From a checkpoint of a small mixture-of-experts model trained on Wikipedia: 137M parameters.
Below are experts of layer 10 (counted from 0) of a mixture-of-experts language model. Rows are named router (the router's row for the expert), gate (a neuron's input weights, with its number), up (a neuron's input weights, with its number) and show model dimensions 384-447. Each number is 500 + 25 x the weight over its row's rms, rounded and kept within 0 to 999. Numbers have three digits each.
After each expert's rows: a language model's description of what the expert responds to. This comes from a sample of Wikipedia text that the model never trained on.

# expert 23
router:498516489506516485513527449488492493500520507516459497491525482507482487502465510543526490512466525508502459537513560501517509514529503510515505476480480534514519532508535481489482507490557473
gate0:489537534449508491524471504488521523489492523494535519471528506491468531486518500505511531513471548502533543482483524510476499510458550523541521450472509525488450491507521485520520490463486486
up0:480496469512542462481503532517525477495491511475460532520447498475506464536470487505543513496476479514496537483485493477504537451500498505503515495519502509524495507505506429508517521542475486
gate1:523539513527473483516481513500476455459498520545500488503510501516530471475496505502506490548440491464479469569478499522505477477483479498516467533485481530502524466499503486479521484461516500
up1:526480527497521504490531501455499493499548477527473472472516496473512499470505461497499493548470531503489509508460512513551505502463536474500504520488522444540517506564461472524528496521522504
What it handles: Greek-derived word middles. Inner pieces of learned words of Greek origin, e.g. -og- in genealogica, angiogenesis, osoph, onom, hemat, plus endings of foreign names.

# expert 2
router:462480492503501512516497523477438525493490519516492506463496513530498516476523496499525501545534486476534491489512547516509517471481508460471512456494498493527519518505523515516493498455523483
gate0:505514461501461492521505498476549498482479499507508520554558523501491501479485488474521495522514470459466504508532464491481474481505545471491511501489503513526489489488487544556489509478459453
up0:472476488449498521501493501537493509522528485506510493521499512459516513508501509543510503508478505512518467473470532514477539518471514523532491485513515508526532458503519504523547473465467504
gate1:487547545485490536410494508508472507458470509452521520521538502503494513445510516479525480519522490457511509538520494497493496514518478484455493496445483471492479529506546556479490531501509530
up1:506499497550460501498483491537528528464481475515510514507483478520457513450516522488511502455485490504527473496505494513530497513500486505524504506519505497477455483437475493480534463517531530
What it handles: War and noun suffixes. Words like War, Army, Battle in military names and medals, plus noun-ending pieces such as -ation, -ion, -ence, -ing.

# expert 28
router:503497519522490503478517518542486526499491476531488498491486495527513515533510558507483471430496496513464564467515509494503473517533486514500450505476490531516507507487528502494558508467513496
gate0:496527508506505528508495510488492495496511481526503497505532480484488460493499523496519471542450507508477464531461471505522461526501533511490489496479519520534546547498499529489513539468506503
up0:532499498515484511472490520518482462507491515519500515509520507512496421516509475496500466485473500463477481513475466495479466542480502502485460541527510487501513527492492501531525524513533482
gate1:496519470526499487524536489498488510491478499526467480478499519515499500495485515479482536498518505482486585497461473478519551506515463523543490464492499509498486507496549519447495517490489477
up1:504531515568541478515493472522465513485480499484436469517537492476507467505478500491463485498518502534517544503507477466453495489527524506518513505491525484489486522519515533496508481508487485
What it handles: Table pipes, sentence ends. Pipes in hockey and sports stat tables, sentence-final periods, and word pieces after G, such as Fort, Gar-, Gal-, Gob-.

# expert 13
router:473500525506496506445514455505425536494529484539461497491469507521500512518472474460478496479468460484502513494530549495504480506460476494529487481530459521494471440437509481504444539476491554
gate0:523508520492508537436528462500470532502488460511440500497469478524486525512489492503561513468519489517501511507441484542522512536528450540509501450533469498443440507510504464476497494490480472
up0:539527541508490482526533510440529498479444519527518480520497532495505484519481504497509506458493520445454518506477496488512479437502530456477485514505480534529518485482478497509495505511520507
gate1:537532518466534505454476493440552513543482479484504497503445488493519545463483500505501480492497513508522514528464514464484522506480481522488442495496458514504504479473495474492478541490500500
up1:517538497499506505550489510502466537495501492508511515485512502506481498508458502477500550484536510489495538474467535494500544498485457523491477502453466521494481549517508523540487470500502496
What it handles: Mid-word verb fragments. Word pieces inside common verbs and abstract words, such as exper-, trans-, t-as-ks, intim-idates, and whole words like due, able, decided.

# expert 3
router:484521492490527479519535516504501526546488476496498492479498514521507486511485483477510483505492497528506524491483531529499517464523497507523501446500476477493464500488522502475488528540509532
gate0:487514511554502476524510479538480543487521516487491523484482506526507459504492494443501484493501521510560494507491431466499497508483512497513531492468512523434518507509465490475480505503505536
up0:478516463540518497516519492457544491485481533487516499511517500451498493521510499471514525515491516521491485520470515504489486476515465531483478475545512489538518504407505490494512476542513474
gate1:502488558531534521524522457508520450533507471502490452509462523490521488497511519504500455454491529468513500491517521501462489508487478510560471502516486541486489497477491518514497523512488517
up1:488505525496527502487475501478549524495519468519508505483504527528503482516483548497521506539453492481505497507515542467484514521483477485476447569497491531461510490512452503495483503480515470
What it handles: Initial c/g/v/st pieces. Opening fragments c, g, v, st, reg of words split into pieces, often after "the" or a hyphen, e.g. crisis, cars, cards, Gala.

# expert 12
router:474512545447493494476512498508472525499528500497513524487486482547467527513478501512492505497482522500450487502500576536490508497473460507484499463534502448507481480461491545493487537501512517
gate0:490499485437497527569503496535516500500486493503503480492484502501489491503482474497481483527568483494536535524509508486542497477540470493520535499499485465504531477494498523473523546535490503
up0:525523498485474506539501492515517545498520491494489497510462501509499526510502495471529434443576502499500485464499505502526516416539459463518550503495495497530509528552514506515476521500539479
gate1:492547498459478508526461491517542501481502493524444485478486501490486502548554517447506514518470534488481528475486500479520540565499522538546512508511504490456526456518478516498474512517510489
up1:466504505526500470518502537505474513532482488498507513467476501517483445519498444490462533491491489454482477502534508474489520524497467484491524521459530468506482544500512485517545519530510504
What it handles: Abstract noun and verb stems. Word stems and whole words in formal prose after and, to, in, the, such as such, prov, requ, addition, regard, involving.

# expert 26
router:488501466476492474498513515521511496539512464498471492505520501505528528545481479492494493472505510512460535524485525475538491474504470500493495472457487464500513450475502527488513533499498461
gate0:500539519489473481478535448466492514519426523546496502529507515496492515459517490499499486461476461473503531484512489492500522472503471499490469481499462449530519493502497523455472521499498494
up0:466483477478476528502529497460495529530495511498510491535517499507530499529546508514494462432504470494493579486506482519506546515498483493467478465520489492493506499539519508480496530497462496
gate1:511539528475446466518508533488493471491541539494493530528506475517480533509542494525542516527494472479498499461505495518506479473495488519503546481509526480464483531500489512531533487511504510
up1:502539496491520527480447483558538492495510509482479478489486488551486465521490473496505475520537529509507471524519546481439494484523506457538458473509483489477475537501539489505493467442466504
What it handles: Arabic name pieces. Al, al-, Z, Abd, Ali, Mohammed in Arabic and Muslim names, plus some sentence-start Al- words and there.

# expert 4
router:457508492480507515507534517515452480528505529485482505512461532533528465507464483467481489498517496510504491514528517536480506522494498499495482482498502470497491488490481533503509518502492484
gate0:498480540476525475486446558514515478518480528482462517490528463496517414507482496504469527427504515478489488549538494518491477501445505510502500525500483490517497540483445504480451500458498476
up0:472483498504488522475522505465477514499495474494497509486495530510469517555520513509520480526512479513508520481475529459496493502500473519475474473500502513504502474502491499516528454576469501
gate1:518486499515503515524462490539441497513487480491503524448499477503498511443498482501488491522482497565444463465548505493520448477507444523489516491514533505531512501486510468513485524515504529
up1:530523497528528520523467497485474465499556491523496512428496508540490503442482527485460472517456453476446482487463502500481472515493491487493553491466501537500496483474468504488474548514479483
What it handles: Motorsport results, tables. Tokens in motorsport and sports text and results tables, such as Racing, Ford, race, won, inter-, plus line breaks and cell separators.

# expert 15
router:454519539514497482477541506501463516541525531496484551511519556506474491438457531434534558528485492551476520501510516515485489493487473532528510476503523493510515500468486490481523525463516560
gate0:483530535516535508518517510478510502486503483515434518454509523497532529508494499526515518541490488499481496470536553463498498525544508492488480474509518520550541492446519471487500484520508471
up0:538517520500507527494479536493523497518437521497468478481497527477513456495478510478494508556496530463502526506513549487494486476519497535495441473469538486537537493507536505513494479488551523
gate1:514483529468542508466508569521493527548525527476481511518500523524465503449501493516484533540501502475536539513552465501485512481522471535484536506492530485455462496495489484516469510497503508
up1:461481476457459464511481488461552463516457508509549512482491463492493510541479512538515469466483473450491513506496513436570484494498482495536557493505508533441509497495507503536534507509469496
What it handles: Indian census and election tables. Table pipes, brackets and name pieces in Indian district, census and election listings, such as District, Population (2011), Bapatla, Candidate.

# expert 17
router:510500494485448471460529519525489480566484512483454497505517457463529539524529519521513462466540490521475550482467530487480496521486499514484465490493529510506498463510504513516555521511500507
gate0:522508510487490518507522533475413523478513528534523487549520528520451518533509485505463511442510510548500480505518535499505503524498494482515505493494473478564495515518477462513528507467500490
up0:529510519498458518492510493529529511480503531516509547456485484502586483430508430496519500521525524504487502500497468524515518504509495500480495451510495444499502520498513540477489517498496526
gate1:491487489483522477499542502498523559512511444488487506495505458467525490527486474510526502502498520521490511496495478514452482548459481520516453507490507519495480543510492462504461495468435529
up1:493511517512456504524446488503535525484488480518525505505493507477486515502482516496501477504521479534532465541498538518511501494513500499470534460466469528473495476492503533501536459494479502
What it handles: Romance name pieces. Short pieces of Spanish, French, and Italian words and names, e.g. de, qu, co, and the o in Palo Alto.

# expert 25
router:501491462527514474501518499535522475500491500537494518492487509558486498472468474492476476454472505541533512528435553491492450495490483471509465466495461512501511507531520540480509483476532547
gate0:484521519476515469508467485484472521489474516510523489535524526508521485464492485511535472491507525534478548506495479515506522470452495522483480504522475520541451498478468530490514527507502507
up0:531510477535507504444485504507554481493538520509514459462493538513523485522520500533527514479522484506541488522515518496457540479497512529508488511501556443505504487521468512464514476506558494
gate1:505513486521505457502537540468493503453532528551465482493489513489487493434487521514524484504512470517510457458494516505493486513500526473472510500482544494470548513506534530531520498498548519
up1:508517492533484497496507514468507476488469488538513503536535508487483529540539519510507481499510533482486458529516504513540508536483486513505490484498485499508493480513555500514478507477486522
What it handles: Section heading starts. Line breaks and opening ==, ===, ==== that begin Wikipedia section headings such as Background, Club career, Honours.

# expert 7
router:491483528516465498442476491519447503553550512528489495502488522510528483516518534498489533516530489506463508519516539505541463521458519504510493413461495502489495491521521501471541516493498529
gate0:510507498492520507496517509519518502495485528482460470534511486474517508523522502523458491446466504557507480480473477497526488494538472496512485483508504524475502500501520468469513523516456505
up0:474501486540531513483500487528507477508463534474539529508491489506469477516524486487507506546536507500493483517505552506494518452540489497493526521460539495521468546521505462500523502500512495
gate1:506483523460531517519506471479470510493478532471515509508490508509507475538532508466465523479482472480473505459484530495542507493457451493475522568497466502532416510528474469541511477501511449
up1:513482483519469498518474510484486476509492489504505513482474511532513485506475509477511495489533488498541501482514507481493450514499457485531472514516498496510492493510483477472478473464559494
What it handles: Part-of predicates, superlatives. Nouns and superlatives after a/the/as in role phrases, such as "a part of", largest, highest, member, professor, percent.

# expert 21
router:475496521464512484489485495483454519495530470495457507517464509543505519488541499493498480517536467510480497480518541495494501445525533486487455448504498485530512481502488573487511497488555539
gate0:505523553545542512469505496561538507506558534500500503511539504514485520502508477480481492527508479516522504515498570493522471466521502521480450507536500505486511466524516529502494551533531495
up0:515462490517491472486517491487503495507485497536509451474532518524435448507504545541480508490502521469496485527493461498458535475517525512504468527462458517527465496504522501503514495562506518
gate1:476527516504480521497476480497496496510488493446510449531510506468480455471519504503491511483489525460500471508486492540491478534502498477476508526479481476504492537525503521496524496512542478
up1:561509485488519515486503523511494451524525536552483496516508508497472488502501529512490489520474489477496535510482459476508497484486512503493536521504457499492466475521477517481487519477526474
What it handles: Numbers and number words. Numerals in tables, populations, percentages and ages, such as 1, 8000, 6,000, 93.21, plus spelled numbers like six, eight.

# expert 9
router:481527526516501537484515528501437507510543509523465444487530486491525493520435516509486515475476513547507514508536482501485480510515558533516480480483506492519517519470470479451465520508501510
gate0:491502486545524472483545496473417514466463469488492469527462539562475509446483529505534509516461492517532505511512478497489473493449523519478487505515526507499510466519489489497509477534486500
up0:514483464479554478444539490475520444512535512486510543468474513473513487505482515528524488497494548503490455510494509508534496513460536447471514507518491465508476480505462489454492469500519472
gate1:477468519508483515535489525495494488502504488536525554490506479495472466491475552469458505552486453491480511513536499458456470544490497530523497504475474454519498492517507558515446506470551475
up1:472515511497532549513495449511459506562510517498561520469553496467467501488473521514506503518453462474541475452549462463537483512472503441545482522490497483507514490511486493497473504471525509
What it handles: Charts, ratings, table fields. Names of review sources, music charts and polls in ratings tables, such as ESPN, AP, Nintendo, Albums, Chart, plus table pipes.

# expert 29
router:556505492458465488527521485541497504494487488508485491502554474520496509522479493441543513511527505498445496468505530482522527469507463506500510446505470447517521494525526514502484521449511521
gate0:557536487502477498470495488487508447530488463479522491485471482482542461508512505478509457428519487502505469511465505519495504490483546461462492500538470495515524513537530474520517494508452510
up0:485502489481498484494495565468526480503562498491523500498462540513533472528459525424514482528511467493493519499505506515469528483494452482511479492524480510491509532465515547508497470517490507
gate1:518500475495523521488495498505470503511479507518516516540483502536478473498478500513511521474530496511504498485504507534509477508513505491506516474519509479540477506498517482519555483485500512
up1:507504495556471477512490509489478486484551512533505520468537491481493521490473455473502514531529512510530490535450507503511525481476503478461519522497492483466500552506511504524558505512507468
What it handles: German and Dutch name pieces. Middle and final pieces of German, Dutch, and Slavic surnames and words, e.g. -he- in Veldheer, Czartoryski, Kurfürst, often in lists.

# expert 6
router:484487457525500502505456523493487508511520470534490520522475460494519498505528507511490547541514506488497484496516534541455495527468501501486505478503480513523509505464462522476495488489510507
gate0:554506493466486496497506520502493492494508484478526512498547504505539480515510454497473537499539501496500431556525533515497548528527490513545474477491528493512542479500512485484496484500514541
up0:513510489488515467527528486499493465471474484549526522511502479471543480483531512527454523467500503456506472517479512492462524545535504500554488498428514539499498505498493481541482519517486493
gate1:522514496512482514500464487484498550541519511521505497530496499501515449525444506497473522490485505473490530509484503508531582484485534514565529500500540493514473460523520461495457519499463513
up1:550510541513494534553511515485472500505553492521447486493434493492499518477504542502476536515479485484497463486504483484522487495495478507487502518489472467494509492511498519510556521505470476
What it handles: Biology and size measurements. Taxonomy and species descriptions: size units cm and mm, "in length", genus and species name pieces, and words like species, body, cell.

# expert 31
router:495532480475523475485528495545505507548520495508468483476516468550477504525530479522502515480513552540514515530486519541525485505540472499541538433474475438476472447486445493439497511509508541
gate0:504528514450564482506451503489471514519525500466492506487502498503495459524505533531507507514490528551493562517445501515526489499486495511520499455544503521519469499485484485532514518537479498
up0:507517534495513507470498526478461547487474522469500512502456497502489476499520494463443498454526480510464421520454516489492522504513510528464556521512490490535502504535503487492536484478515489
gate1:493501491528470460488532489536531520472492452508460523487522512463480498542471476500485466540511490500499433500489515521514491499462520497523520494518460466522539515533495481523500508525472528
up1:450478479506520516527462497504510547496473472455518455512495522547458489531506487511539477525495519491465508476502492500540480513483498476540491497461517509503515505522459525524515486507483524
What it handles: Infobox field labels. Field names in infobox and taxonomy lists, such as Species, Genus, Born, Died, Website, Coordinates, and some sentence-final periods.